Weights of a small mixture-of-experts language model, trained from scratch on English Wikipedia: 20 layers.
Below are experts of layer 17 (counted from 0) of a mixture-of-experts language model. Rows are named router (the router's row for the expert), gate (a neuron's input weights, with its number), up (a neuron's input weights, with its number) and show model dimensions 0-127. Each number is 128 + 32 x the weight over its row's rms, rounded and kept within 0 to 255. Numbers have three digits each.
Before each expert's rows: "gets" lists some tokens that make up at least twice as much of what it gets as of all text. This comes from a sample of Wikipedia text that the model never trained on. Tokens count by the router's weight.

# expert 35
gets: "i", "e", "l", "le", "in", " Le"
router:115130153047144136139160175137148098140158150073161119118144119108117105114093133111156093157083142147138166081088150119098126123125190138128155078094177160115104068080171105201097151084114147108149146089111150108204133129192126089103159159144127172143137139149136144100134126173127138159126089169130094113091080126100137185124145037096090198071146074092128147105191130152111118116132
gate0:165158101119111161131155117152160215149145147092094147099114122085161144078157138094141144130067164121162110106102150098113107092154176114103138132140129174098104072129168134126164092127109092069139147172125093132179112131119102156172133113102121167112085179114153133130137165122219150109077176098102064129130138149158115119091128094066123189180030135075171127137177117108144126122096
up0:144168118099134115175098160129065156175086163119106114168117138155139110149075101112132100131168115072118128144100140101161142120084149109170150112175146113109167125120123143132196104079209126083104127129151078133111171133111132129087196179096132108104073140134079109150139148135086146132091154148136065089087173106116150111169101119116097172102118141192102153058207153065075145116122
gate1:096152148092182091156123165176151108082121122185081128068121086097109184095197110099115090150150179146077147207114150092169176175120144181105118153145105132101117133110115134131162180104148072154204156096146114123164153134103115100138106105175106154092198149125107071145133130095146097106147078096117086120148127136117141126100105103131090152126130088123152057158158103110174149085102
up1:070106119112147112102100134161181174151128118133156112066072087147097140130160224141145124116070138102079143105146164140161138167149225093142101152083097182144157151092125135136142095094061132069117120141130170119072088152176084106080132122213095115134120128106167121109122138130088135140152171110153147113106116158155117095080162151068146125142154145081167125120085152159148111142145
gate2:135161040138126083099156161128173136113137177122118099126112145131129136152101148130124166100106107124160126122119167122152133138117177160123034145149101139070187082024059108129164070103111139120181151152118151174171137108098084121159178105069099093164093127090123173098076125122132089136096166162140148197092081142121177169109101146121147125098136142143120178107159121118126154124142
up2:124149134116126137174096209132103068084185135175068124126093156119162173174126104133162107167076106159107094130111091134127124106119137112153103116078072142122151160077146119132117082064116085152135171158084170135149154134145144145115178157083171142079118117078143153174099133089088070135149145196127168076144140177177090132102159126063144164138135183107146114128120166137162101127080
gate3:154074167151094115076151120143096141090139196117124159101095118114114118147105134171149168163102206125107136201141085072137123114155178132108159130040162128137126105108134135167120134116164142142119152121140138125092097086166144056110136155118135102104073131143126126063057088152094154145164128125130086068183109202130164131095118154083147128124179112076116142117133143117208152085135
up3:123096142190147155142118092087137086146129129095093121106065177161124136105143097103149098093097060170134135160090122175188068168164139105120201118164129157110152168130118074122162097145143057159092143132139137172107119165078130099147075134078151089126165106161133147136120111098116190136176155130100131152101053111114114186153092062134157147164183149120119105099077106117136158162113
gate4:164168165138132124094102162117156061045134182129128119170141203150156072110130100052082126153086090086085146131137103129141111109127154186136127187141129153123127130113098077140084130152127132156129155093069082085169101198123079092134130199133090120101169114151163089143167149181148134083129143112158104105133118130119132189097144125154145131119176100097120088137123092122135195158104
up4:135182164163168092099209092128113101089178155095153121081088134132160112152106138198133134187099124126111090159100153094199168142112153057111152110077142114109122152130121151098055198228142078120111155128134102169130122091151087112158122130075140086134131116132123085140091057129162114108093131101142114104078154128090128145097097141146157123140088106168144148101117154116144163112093
gate5:185088166123163113138112114137110110122115144128133128156196117102124166106094092153139140102112188133143140131147106155168075103085176125099158053188127140121092126081070083113147089092157115145188146096149130209084119147113152181097114113144121047132112110121102135131130109116136134132088074107126160130124099185129076126201148109161160156059175173105045107118157134110148118119160
up5:119135093155140128161166113140093211154137108097153047098115096114083089128130139119131171112154125150095126121158099150120120121125118075106174125098193197092062139123113192185154150112131102144116075168077123091101174156153145154093141123119206144117111183141137152104093128157075138167138136116126152125119128154091140123121105089090169156130168036109159109088168124169081075138144
gate6:099086128124101103121089095115199114095157090157111167135101124176088153181153155148130139156184093141080140106141147163202116213116128165148171118140129161133140142092145176133076119094158132184131127129081096132149091139128118115118082167173175083107150120089118100151148090130097133146134068110097076131081124122150223153088109109127121158134079078127086168133149172058125153103132
up6:109074104204082104189114135079092173118140073076158096124127085150105147184078140130104144111101103152106121149135118159196124097167091117111163107118112171147103187187123118090132094101154146150117114107175110077091134095144101148139188155148178081154154094226125112107171142141116150131112146134089149207111126135109161148118087116115125046144154156131132098161142127104127165132155
gate7:079101126124114184082103160170136166185083133144106122140172113068138115138135152096123076170109184153094225163149127105152098196109130149172132125160114123130071137158147173100085161138056087114166095191144067126144105101075105168151058083132157140127130155123150075077126149151104116109133126118134091066094105080123122122157129129160157153131176134151111158139168136094134102135119
up7:134089123109089127178113161143143142168100101129108106133099080120109160179137113141046144109103145093168149109121176119105153121091083152054155154131181135200090129112083121165201141157123220138128145065123156136098120140126099163125187105123119122137176143097094134130118134173116215120125131135143152127068107066105124103123103116090147154155144060187115122147142161147130133151059
gate8:130177072146128113104159185100094108147126170161172129102125101122148129153163127135134149064072197152150108057161188141068140135146118069112101110120171180132139212082082096074092132090158168124097112129101141116151139173124089193167062135112110126150143140166135147181103138141102122150106120153123087092126102129109119179156177058097124148097117106110075127153142100114146108130089
up8:095220156175124135151124186167130174142114166125095145116086133075141135136120051110119145143157133118182171109119178169142079143093132156150104078126131128136184144120199106159144140103083171102155179119096148100070077114161099119171123099112153068106121182109140189150090066091102161139104108147125099078146135117120072137104090076132187130136103127111122121104129146098082169135111
gate9:158114141084105065148094183074092076110094122055092128160146102117074145160093137143127116145130139177102166149164096173184159085177118135130109153149143181106111117192136108095142100159114121107144103131163131075196110092115191122196079163094120156154126099110133169121116154143157178132163132082140162148085120125154169113122122070130129101132107143140132130085127146169067095191181
up9:135168112188102110159143154132107134139149115163101137135128118103115119106181128084126161137123140077061168134116089153128137145147121160118190095162089097128099138129110075111102028186086135137142100114131156179087127157115135133133137163157083070134150135093106123153166165110181071111053088136180175106158121115194074093151106160104124114144148103119068102109105188105165156160189
gate10:125136105113136122180128219115151143110134156119157166137118162147138115144155104084150107160127134129110044131115175111177037088132159080113122078155144132161090106139106120165063117157081146152128168087148119161145138166116100146153153139159083180095135104125083158128118087137105097127138035152186139088104139064106137165132123136166097178138145125094158141100215144084083123114114
up10:091110153139145138127146119091050095130122144101096133072113154164098150068134091163142115113176132087110108209109148067131120073106100108135174098105125109122153127090080103106111082195109126174095120171103158102153192155108176138106160180092126131134066112144103122122081078148152116216171150188102150115120173142104138160134141124154146126117163139149126134128082156182152182077109
gate11:124156066164072111101135162125142143097143118143126131118150140155081117122109130140145141147046116184122115115067081185098168189099103163128176054155130108162173022115143149163137130112079127121101113082126125116120113141155130127177101159095120152126152133164148095149116195130123108138125148166099142152065129148116158176070154032105153107128123090181110115175133153184128140135134
up11:120199096210199124114111169108123104124144165124079028138132112120114166134115101130143154079157140138108144141126177166096125104116084134180144144116146090164108137131131109134118156119119139130130093123091116087135126055171072125137097169102091113114102138171104101196173152097214137143079048180084117117123090127101114184129112155114089136106126113133180150171137137167148095118158
gate12:097121053091120103114122162082143130123120141154115137127133115084137132184132086110127081164131152111155077118116140097096174123109188141118095126148145135130150060116187124096111147144136133123155138122100203152164224120207076168166160196107199138182133118103106137145090127126088125158157113152146108117067123137082152127102189096114091173171152107144113118110138100115057128101082
up12:142155127128123130088079183176124118128152143140111149165135117124097121107091182161127128188141127130133081193091086137077117139149080154163170126147190122064123077144185142112148149140143067096123093140135127106130135075169116144153118139134108072179094162109177202040109165080107120139115107153163136075139125111081162162115140109120185139146114068108090136127098074112094098085171
gate13:092125137110116153197167119104130084142160142129082084135149155115104101163149101088122102107087146112184135157100180140139128133083142154129140183137095134157091122187078171150137173196120101121096128092110104088215133132098138056146116147107141146118087106132091092080124138120058182115151113158086118108095086129121138174155131110135071107092158159119098081162106157216144150168174
up13:084100088152079123146114158112153148183103143083086127071110163132127123153134056195149127139126184132082080149126170163131175056133109192146104156122122092129145147160063137130101114209150117147124129130109155097111095122125165169114188164156096077106180147066164113170149152161109074142148116173178121098168139178137114060125099120106142161116139122113153095157121110116127165083125
gate14:153073187084142209138131107116136068129122106141138111115139130140111156118127162076137155116167099077128140082075089173064153109110161094167205164164143100108091126124168155133076154160125113120066135136107117137152119126141120188178096109118167130092179105080066213107075133124115177170095149133098143111085118160188149120113101179122131121108142113128112100141178117151102112103086
up14:181117155122153143090115193102122141144121131102138148077075129118144076128115118127100135183104133123148118132097132144084113129098072122137117164107161136181118222150126070155134131124117145144120145163162155099104159126096140134134070122136110117130167115209109187143138154065110128124168086183139132125181162105062147145162177093093100091040099150078149181126081106157097092188137
gate15:105170177150099064074114102139102124136140095103065122112105119059157137149104149099174124125179156122147113069076126101125099104067112131143105115099104127160138134097107187126135158113166136106106099132118175129183146092159115130081106128130162114180142151175142169118136140130143145226134075161152130105107132131147132143137147124163092068139056162228122127116055167126188138119128
up15:112139177105116135122090200147161140146127116158148164150126194130112156103139108123160125164155112120162166046155157201113115169140161129117120098117112114124152189115108125130137027117093130147077114095104134100125095105090113090142131101129052161089092186111100162125115080149067126130173097080098108200125138111101157074142178144093109103129163168120155121114146123106150171194092
gate16:096054170138103141119120183140134080164161177135140042153096192103109158088089160113140085180136096140111095134132157125131109075128155119182138148094128164155123107100135092127118120111079172130140122121138145149143116100090085106181200116098091197115042106148102163129100096127145161159114123141125139161143113138202160161149073091087157126103178144138122138150167105147090090180099
up16:181110171179135120111121122132146102044148075137162124116173119097157148111161137136100108088126117148155140143084123158144139129211123133101069111097148130123105086043097101123181096135156130136148129083105163117099183078098090103088170141110063105122144117149165069184141110116179133159117149098091164137124157142126164195108202119131098135135156111094120130127102058129165179170095

# expert 79
gets: "ar", "al", " ", "l", "in", "il"
router:080055164087173143122159142135138132109199156110197105133164120112079081147110129092118097154144109148129201072198124131096103132109147138151127141134149170129142145115131143188100113071056129100121123064100128154123183080187172126065093141114128146159117114189128139141120093196125118120119127169188085110130115089103145074146117120090094140130184118083120135135149119136163153140173
gate0:105168134126047099155121081099156106200171167127086119119132151097124148126135134087133117109122127122154062052150162120102164158060131076115161172083150162143106050145054151082170150129132165111115110083136144122173114116145157088115128160153201126113119141119123122133154063111181176143061118116155135134129167156091117146139117165117124092127145225134153127153115136143108131091154
up0:145128145090107147137158100147155127134125118144121146163109120147140119167128106134142212155129091139154117143209129114149120083147124081088092185125171106149095171084098155152153148034102206160120092100135076141120132147128115083063162084133175180193169123156110205109100130109120082129135135156115135111112128046129142096107111153135171138102161089140104068161092068112146129123102
gate1:105099152109104136124147117149081172104172157147133207202147131057107133153152076066163107172109111108068118101127131175128112097119110098128105154131136171158081182120137103148131094110057116113147109059133160074157155136176144109101139146086069192117095127103175181147127162145089152129163135107137072107154148128133130111131115159101131189157152145131163164058179101136093122155101
up1:151152139100074101104145132103108161126107170135152104130119172096130101179136154107099136115118118142163125130173141066111111082141106161102128125203159112117037063143110110096149105119091124162118154105142191118134093117149087099145107128141148125151170088126210175169107163154123120087168143128124121147133103207134115098107141136128095118106168086063095097125182076109146174149236
gate2:139158104109138151188162094099075124098144161196111093114092152146115089149165110081151117141075163109151140083114088084177125146164180089100108178104098110126107129110133084148109105115103046088091134111142124200150111118143112242145156149149108124139080107116154187214158108139174123131106101117151111105146156151106183130128177136154103123099167120138121134148161151156112066111122
up2:128104160160181104116084128138125102083094168082109151130160174167110127149198179132106126117161145043129186104153129120133176122161141106106080164129074120101115121103108163033131168141094156114119127142123102145114150117097085132217123160134120171141090191093182124137102096118149141142121085117055115106212120103087077101159070172139127146151117128131107140104155151099145120106136
gate3:099076092118140218133163131107162140116136150168150076114103140124076126158091101075126124195157193109151154073109198160127117081151105109135085129140116161129144147130105149145106130170118103159145127107165083143137192203159111141113155165084133172136157165131117131202123097125106098074095106083133145075070115136174166108140101122063159180123116110130148122116143125167120055152117
up3:161078132068096105086113117127176159143184132077087137107084132129062153162086163085071149093065127138106091136165135151085134096081100159137165145136113146156137131145122124145114177094133140143093127147160128114142091116137109104143147133118060139127129116228081100116157218119095111176161176180149178126148156133075074163143098126115167147111140147142114119117116130170097083125196
gate4:075112129128169064149145144095181139117128100116127082105080154134128121128121065125115141122140098180148098113115093092180065127130078121152138136062110167132155118088088171123109171095073144162141180107118156083106161124080166157152116107178139089144090093165107152141162069140098143097118143130080146140204128172102160133129173184115129171124150216102130118174157142063115133157163
up4:171048105115165114123124105179112122129138151059122117113176099158096151093132091131162173163088162086087101139112111118120150091153076133151088161153086144182152091167134100123169139109061117109152064164126146166079127131154149135140131182177186151177080138123171115115155123099065124090118114108168108099114110152069102147160083095120111213113140151148152150164132115168106063129127
gate5:095121156135059176150092205151157123123118064146108106080142107136152125111171182099099140134168109133140197157122183114116148078176163108114146115135127134082149105131128065066109126102110167125159122152107122121075117089190113159094129141151087160185097113130152089136169093174159108167074152168086101100131097073089117086083148121167109104158116197184130154121118137170133167146133
up5:181115146166155087120170093121147128119134100167107074100090088152091087138092168129132094114145142171105135157088177110138144108155162102137153103116136168163077098084040155162094159096070098132059125083103160125125121113153124148101130148130147100093206132146142166124128114174106154126138135138168133171163102108134126048209168082135128116143113168075117067121132106145133203168140
gate6:098183134133204112127143156179162102105131097111090140134132179140114185120171135096110156174158109102109087061116129128104121104125072118100052158186098169095148143170133120136189112109081112139130120133064142148097149129142094105154180167084131173089130163120083129143136107104076093191111129156137118093117130063183127140124149181147139142133097082138166124122112128115050137153205
up6:097131079104151030088139129081135145125114126132097124196177104135103148154110130154145112126129093124152082152124082144094179161133115194118195150117186158113113087142134169073150099102138130107185124141103138113129113197083149099144062151209102108165087167092095127132132144162138130141160132107115119173125139176117167128146157141137125134071148136124067126133125179188134061070123
gate7:120158104087195155110120089097190127141108146134139087114137117144062167081111130087129134188162125158136110113120134124073072158173144094049188186112184172142100055104152162094105101167111159153120120117094112142135142120120104149092126138179126190146131101167095129143188087170091144132136177139139133133145141133138130191106126128138122145129136150110083104063105138136024148118152
up7:122095102126107149155138125158145159135091108130156091084177132107190066116144098124077092106124199095125155078157216153089145038167133093186118150098073106127133123207132146095086129148067145154118094175126114109160133107165178150139172150093149121150111136131123130062114148099148183137129150124097145102081166156075115156080115104151091099165155088138091110095143128147132122155132
gate8:095153103164153116102093099098119175121129184106073137109101086169139155123104159165074074150120086085193112079173125093103190125124122111150125206122094064183130142176109144127172081087102072080187084104115119099126132128141113122119134133127150149141165131150209179104172134149101096157132130133155096109062137163106149147136089160181131102133127141134142167160084152126119074112166
up8:083139096168110127111175075115163103090155102153070136156081150070131150143077197132204123110107139163164071142154107152134102123174106156108114153141121139169065116105155107111140125150203100136148121077216093104135141144123056164166106148098126117104151138109081072066140171150122143132176129125148100122103114136121121148065162094125118135109109107201102134094146132176103108174120
gate9:118150092104100132114110095102161185058159125079164087117151074130119132152138107153152092136123125194152186071144168086144121105109164124105177116156110135141086106097145111108178143115047158076124143077120106179135149127105158145125107167089158097148152120105123135129187019225143139157125113152099119110149130116142135096109157181092067108073124121146115141182104112129135102142133
up9:144172136152105159108060127149156101182120091169109179100179132109144109119120112145147126162139141074154114154126118142108198123083155132104100083098074131141179108103190114126090087159152176067108094097151103154129099106102094112086171154125135158086134132160093129142156153189124080136125127138130063087127139116141144139153153062201066125116052160121123167086141131192144107108186
gate10:107095131117167058092114129141114097124130091100144122108064146166096110107069088172143124191141121140117129098114104151152093125155146076145169149123141101171161107078189111159074078115166133098164080100130158129080208077087143111121154117155165122126117034118219199141152167152134131111129108121170071148136117145122104120140182127121146135087178161113150096127144146158164127137154
up10:181122126172093129165089151153136085104135152142155121136147121138140133099121127103091090083158098151112108176099107178112170144148100096119105119191149119141132123117159130095203136102105120151195136104094101171158169183196112159190121131107080177139045084086066090132167136128155093147107128174115147164133124142103093131091144159149118160064064099180097158113105145127086157066119
gate11:143171178103089111051071119166115085134095136126086154181111086142134056083070112104137154146108175083134156080102148099115123162150100124120144131113101132200124112130111095152135101116110147127082181128122123065136189091115162144152108161110063145179128160148128126124136153075131178108130139203174106107095103097118138138082130147189150118123128136142150195119133131189191134103174
up11:136134147119097103162140124182165100102087081127151131157129131103106111172114141192099124168126080099151095139151204107138170140089124127105066126163120155121122116122121070150204106158143135119088131146152152132184139181139164140088079061135092104213161145120169038098129093147171116091159154083115081137148110136174130147171087100122145095155075124133124139106133115116159056089107
gate12:083112187107103087145152169128189128092100150122092174078144163094111093177145152121112066166115159167140115115176145064134078136139090166084130163103109183119111063128136110105104082122140154125130107139117157139144115089177132109139039164089124143092160147197149090140126173152200173062154083137138060129128122122177162129109118138130111137136121097090124143097147138126073159146157
up12:161146132102041112098120176107130117128108154114130107179163156146074115177129108172141122134133107086163144144218137129035086096138168143137124076160150092119162113164120129105135151180084094133138121182097097175125163143150178092140121171138132097124088171139113102124124083147073153087145130099140154097130157108072090090138148101061176206104131158080104092143152114164153119120146
gate13:170110120120153122154153112096126137161125162140144081151129102095119103089089153157102168106089162138098136128130169150064081097058062144094110068136157148121153038153121100145141110161095177163155119143133146125148182092138156157100101165071094135141168102171143153133132123130071150086152140142112147071181133057099122151176166104082145106150095155096109149134132104209142143156201
up13:090099146115061117089099161128105131142179149114093115141144086122153136042103135156056117120196162110121151175130080127105133121104125119104160088158087126128125134193183130170126090151143147167052145086138098171137149122171093174177085118063162175189144108146148146125088141120110162146183103088106145133097144119124088092136174084089088096132137141129117089153136148203124153104143
gate14:174084173134111188147126140139131182135115145109095119182154114145090086094149111091168090102122095107126135134218155140118108092174118149190153162190125150094124146086110142180116096075079112154135094144118127121144124095121127159063132187108113167129131147087182118096163182136073149146099194103095106141084085084148097127164173162100133110171088133130091116160164070120086161141119
up14:122152151080123099149196142173089111094138077122119143127174161154125153126189136207141109089131127149159092099089116166138146121186118102118121131130140152106124122084167053158105143105091148122144121108148209101126060180114140111137131149128157154106105179044107177094110107105131170074144067106178119084092157126160104136127144147188097112195138084134087124118100109131131070159118
gate15:143098087113193069141116175078124157103117135152173123155147126131119114124101180055128077151129123173134175181096181153123125145068118102178140140150140111162148164145065114160134122133159172131159129135126099131079117137099105121070127120148126156118106059178054082164188126151079119161033153119117129111068159056130103141154141108095130164162096113133140141136154108120146096161102
up15:137102165078097063147144093144056058181128117107102145108106171180170151098170121192161153078133139151147138056136166126142101089100179101119080173117145113123124143075136097126109157154147141151164144091167154138085105112095148197132117088159157123189130090166149138137118124128039103121105134103167154104102068112119173148148101084101137186117123186141156130133137126113110113108086
gate16:091151115093104151137143144173157075110157091072155172167121131122148134087135114163157120093130118135134195127143137106105123140113132191131128133051112125110227145114187082065204197147123136127135142122142091085092147133130076074151087107152100072087141123132080108161168079167153173139121138134184142084128151163149131127151139134122160086109133088137097083132131118078090126191107
up16:158135123110129069106124139084109198161150106126128083157184095112132126075146121096144171097121150130114143133135138167177151219129116110116185082116085114128110072101182204144146129148145103107084101118098110153149117159047164170161107169111145131098135116118132155167155112153112083127154130027104156171121144166150107158089093105172159100128112129143105049165130080126158146097120

# expert 113
gets: "i", "z", "a", "o", "as", "an"
router:141147167109175115147112134117108112162188152094193118145143114081143101086094128086152061167110089142176158093168112119102109129152145134168137063102149166126128101133141131168132119122113108104144117118201148148163166145156142100081091095154166135145196114190122070112088110125107129127147099176138090107118144103089163154139031087127106208098153102077103135119166079164184109118157
gate0:119104072088103108125112172160113092083124100144128128132103155147081098130156121187093095150093113148083106116131160114083131100140131179099123131129090151129101102129119100092180159147132140192100159103163190126185154127143131133202057142149173083099125114106177128120048171160137093159180139123100187091197115137131158150087111141133147146125140102104160076117108086132230128104147
up0:157175125164112129166154124178138152060122198112211120127150104155102187144132155128092168093159103136075167119127086139131133159114072111114157154160112112115107149087101145127080153148146101118110134231068095193078146135087159112117160106137133122103105119096106090162123104095136118104143110096111110167126131130127142168108173087181187140110074101138097110174153112078164076080093
gate1:094129083085080167193114159070113089127081070170096113145145172037154169160147114151131084148102096093209114114169118114187144065143105160127090171172166114088075162172118161122125188139138140121159102133116130118120156177139107095095136133136146145178101156143143086109126177134101128142144117119120155100064127171124111152084122151128180098071144122103080104128093114155145110146153
up1:167135134107101085102151087120076099135112102152170121169150102069154050129136090151141115107142158138107159064100112163119118132111080086135169130126116083161122149145137126116104147101147158039138074103121205158110148096182113131141155104107122183148159165156124133110095129141152152106099111125192116044122166105182083175179122129219116136168110100152163152120145115125105131086177
gate2:194134121216118092104072110117153108118112162129152110071138132148116090122114179091142154182168135092094124154139130064152111161110132107204108127142136093102065101090144086095157137071181122150138119105136150140076135126141172176068114150164141114190137141146141093205128101111143135123085138098105121081210150107135121135143167088168151136144105157126091100099154119055095160123105
up2:128180044184154160135142109116090160118083127113095139153107123179199102168180245141090153105108151170095156130078157194138168109090096164106075105103128092096132098140139136112145159096077088151115125154149081096096103130168158146195110130155098109101134108137165126158113120143142121119145131128136113173140138124117141062129130121151062099159159096126117135059105077130146105149152
gate3:163147097128138165146142165149086076156120101170124158145124140167127081097120087047109166169129106115142124115155158114088123139111082119143201133115135100151093133119168116119124088022101113088135110144138061096137184136118076089121145152140090110143106127145148150148130109136143108144176109096193079127104163177160169130122053137203113162123087134122175133166122075183152091126179
up3:171167140144115140140113145037079117110136197099155116123210125102142191117115080051102135106102115095127096118112143163173113141117148094149116146177128115171099058108169136182138196120094125182110142143109198161101157160131129155103074147130115147128100105166102173085165114083121093119132112122067154132100151146131108116147140149100080102165171135121069113160152157116156123154070
gate4:160123159143166164097126151090085134084148123067159081195083138121212068120099119190117112132107106126160195152152107151113070118100144150162118125167109132146126125124122109131114083112169173115111195070205148175154106151106121152158145132123108138107120168182135108160136115166108082167109082124128132111111102129151141120112072085183096107166152161122092165085157081086166123103074
up4:099100128097117122107175145102094161136167098139174111105134158194117106129074122090205191132069145156111166122099112098160153154144075103077119133099135145158075132121140145164164151095144121158113119177130143117188179109125139073111095150164135094108098138097157106126127055172106108074145161170136124178140130180109127081060123113142186119146140148063126065142120093189078128133147
gate5:108170150114168171164158131138187144137172109080149108112157156114116113118152111137137143144109106099116110170114134082124117109129083158096089099113081105103178097157124119164094114116155128090122117159118144147101077156182164175159114158190112148096169077161124114168114103188166122110141112110204081123071109154109109230146121138143146113145140049093079149181083106129080123118051
up5:172104149144127138085116087082129153152134163128138080145073082102180097116156141161092119097117141209163118123154125137146125116187162117126165100104064130173138148081108189128116166202122121139122102113111149129102085137066122166145188099143116103104187123111123162131158103079090149130164114097150116123200159027068154105113170141136145128116134148116045160140146148127078116142143
gate6:154116103094106061129076149099164121145170093124153148088052100157153168155156118167126100173148127157095112135176118125046164152136131151131189097110090122067143128158096108190138062168159099130115089143146162151169165166136135110100157151123161085135170170140107099132109134077171094141159104113186103059134176079141173126089088154115096111128173150090118099115150095114178152137140
up6:163140027152155136197140153150120155186106144162127168178106136117066166187174140099169116184115121117131104149136119152166117094126148135106129122145070117089087134104141145081134171074085122164123127111173133097103105092123198101152126154092115131091165095169157154093158109109112057054097168152052140108137141170143116144127154121203108128113088150120103119133147088140113116106098
gate7:111165072120176113118142129090131134177143098125138150135105144140132104131159119101093131155127105123163081158158010075131081094150140171147087152115088167100144110133092125117134162072112102119106167159137133085115105170156102125115147094104189125110117160101198136069094125140119129162106102149164173177071165128176211130147162148105103100148165075182116038144126137139154110136133
up7:127120132081107192104121126109106173071127128149104140137127182153110123137142115145145147114078161107153149152076101139089180195104098156170134123118169104101124188130152180094141186107059153150082127102179168092113185123098170150168097101145076123090081138124115131084126111118154094141134143159124159107151146199114128110116123114180062165202111133120158106204134118098131085061113
gate8:145110103152164124067089109100123163095114123129138152138125156100084112140132111121070121129079122194142147095103148135143116144174125128128132145130103149156151148160081104112171115109106140153109126176170024174065104149129115046155132120143132189117124163162068152111141072116130111140188131191121166151170166131173084163107091165062119150097173093105150177147097107197136090159117
up8:119146123118133121101132133102114090173101171180144175066152147125105191145092146134118143136107138095084134189096167129163156119095098184126141183181106097096113143104204082110101098193119131094148155100099097099084098085093170112082126135104124115117118135066076154079163091118177093168126124167142101177175101081138128111161157151165144069127100172168138140157111088134062148126153
gate9:088145177145121140205091113070184172117201094156082119204189095115143046114141124144167136211100098132145107124112134116096119109121104114113106136157165112113158115131154128123076153162124128158119093149118161095149211115108115140090114140080178125164109132158098115095120160157122137117124123105139158105108143148159103091057143125154162091164156159139091097072149068099137116066141
up9:151134126102180129125069090216126111147151105147053131138131134131158156114119173145125092121099138164082131151100157151114175097135158150093139109133076096121115091111159150124154145124082113122138094100084085085136067154149143108128184111177137077085118162134117187119168136158174194133118190137147188181115100185095157102083077187112089088088076144117151148120134180146139125150098
gate10:160113117080105110111150148168147115206125152169180160122116105091143125160087120116169161063134093069110154067198174141157109066068092059096132119135194151133187110110119166167102124171112092112118201172152103127151127112101084102150082121124127095136110157125120101083126172121126107148167152097144147130157101150177134081094149164079145158116154130124110148146102111155108065116170
up10:142096080117081170117143128146129083145178096169162125131071109124129078125096161097124134091109101116146113144130098111121192143085197164180047159111116080128137132144069131176196123170081145090111116018121124177083130107126132197141109103166164094160153151075106119134178168109128085114145104136165131077164107132099143122136104111163130153079145179138113129146111156126141153117109
gate11:113162133127167141146134070142168118149147168158141183119140168158122101030140108096135107159111090098159162151107231121145122085153093171133112145107068127072174064131099087146153132127138103132149151097174126145069158136154131071146168159121161127109105086078141126124077185196085143140112148125162146067082120087167156093125122119155077106142104118099124185126132127132116089122101
up11:115161097125132143147081070137136124126117107157175166146096130133147125084127177181150071169064177103168156152224166109078178150131162143080137147116168116096064070138124122176114149145123057122096130130149096122090102151042144057148093095114159125083132127142149123129085123118102154155124150123172181145116149100113156088179144158100139102126101128172111150078158111161128118157157
gate12:138157083103183116097085133117121092098166103118153188115170076114184142090090114137110087100126106116095143158219124105094148179131109161142101126129037153162147158130090115093198128137128152154114141109141144102111143157092133159149160126140189066097111085167117083146198110168125151124138062121154130145103130142173112073087097120167126126099179138126133174041129097140151138116135
up12:092153111165124114122126096152152116150147161216146106074173155151156124123135192153106096191094056105162146100113135129071112111139115136108144077087163100192182072184173068129158069180110141139117116130145154093129162139113139159139160117151136162098146182139109118146110114130122105157122076060072143126137163138131138123130135133181141124077113101140087054144145064131190145143122
gate13:183046130118128061157098133140107089103164118183081163133111093086159116135139089141121164117076126096145165122158115113091074142156099116115155095173160111119097060101079191149184119109117180132153112101160160123125186154142176138147149127135147161171162158135115100101088181097105160124204129107094103076072119165115112162111160178126117136105081130091112123126203119086134146111143
up13:164165136124188107144108171141070097129132124208129109170125177183105074166083148127090139123107076149116117123163135179137114136151144097172120145147152152160120146125102125123112127145158159123124100078093067134122157129117153097186125152090118102123110199193084139199128088118154125117176097098089108111149112145108151130156120066091135091119101148174057056147083152137157126065075
gate14:180093143123105142056076087129150162125090122110148124168086166078169100144132122127127167211129082145142126122101190105089140110103126123149178138118132132145119116113059155160098134103151064163124130136146138111176149127133167071159118101120085206122103123125131133095125138157182134127190131082130085115106039114120110134104139062093138113194162109177156203157111137124112165121100
up14:113129110173165115078125080142120146133143127084058088067104126128133155107125197176127094140109177124125150151135128107142130112136116074130220085157161112143201146178151098133083107159149160089094080083102088104130091095207074112122103107144153145118149146146109143185134133111196157164179118152159126120129116141142110153146124143092142143137181126055140090076157089181114096104109
gate15:152104156110150128129064117062157104136184119096132130153142168090120177125133124086163094056139088113184184131198098165097129134059135143122092109124173158132097123119161159140110097110141133177140116144105138157128113190126160204089101154098155097134135083138157135083066112078143184114084112129177079135166081141100059120153089123148184102154145148137146159164091087142126104132126
up15:098113131133077200102076095114170132144146132116097173174135166163139176121084134161165126110109145095116178137080112100139181187135127161156135118057097146043095134152144135152123175116144163092132046125116146093104122089139092154126109135142120131125170119113154157169125077165147080095158128210133100173113127117103159151185132089142181111082109118095115146066179124071128098127113
gate16:105129177089128129148094118154208068108062147158164128103125115093101093137168109168167103173135115188118129164164130096148125145093166148116087091105140106144185174195132117071149125136121179178098124123162097173120169138161054153125147135114120171110198128130064145107101114111129117204125095091077166115126195144114070121123115141159116105094137146122121063110136110127144142086103
up16:092111165127108131128175180096097115118152122074122072122093128099164102112095095114101069109134130176145098097152149117119118099123187058103168122119130132150070075134076074190132102118144116105137078105120184154159167175136150169089057183114133113140143139124113159126105179148116140207104114136107128132117178125128143129172119139229129118078095113140193124124162139108173114140074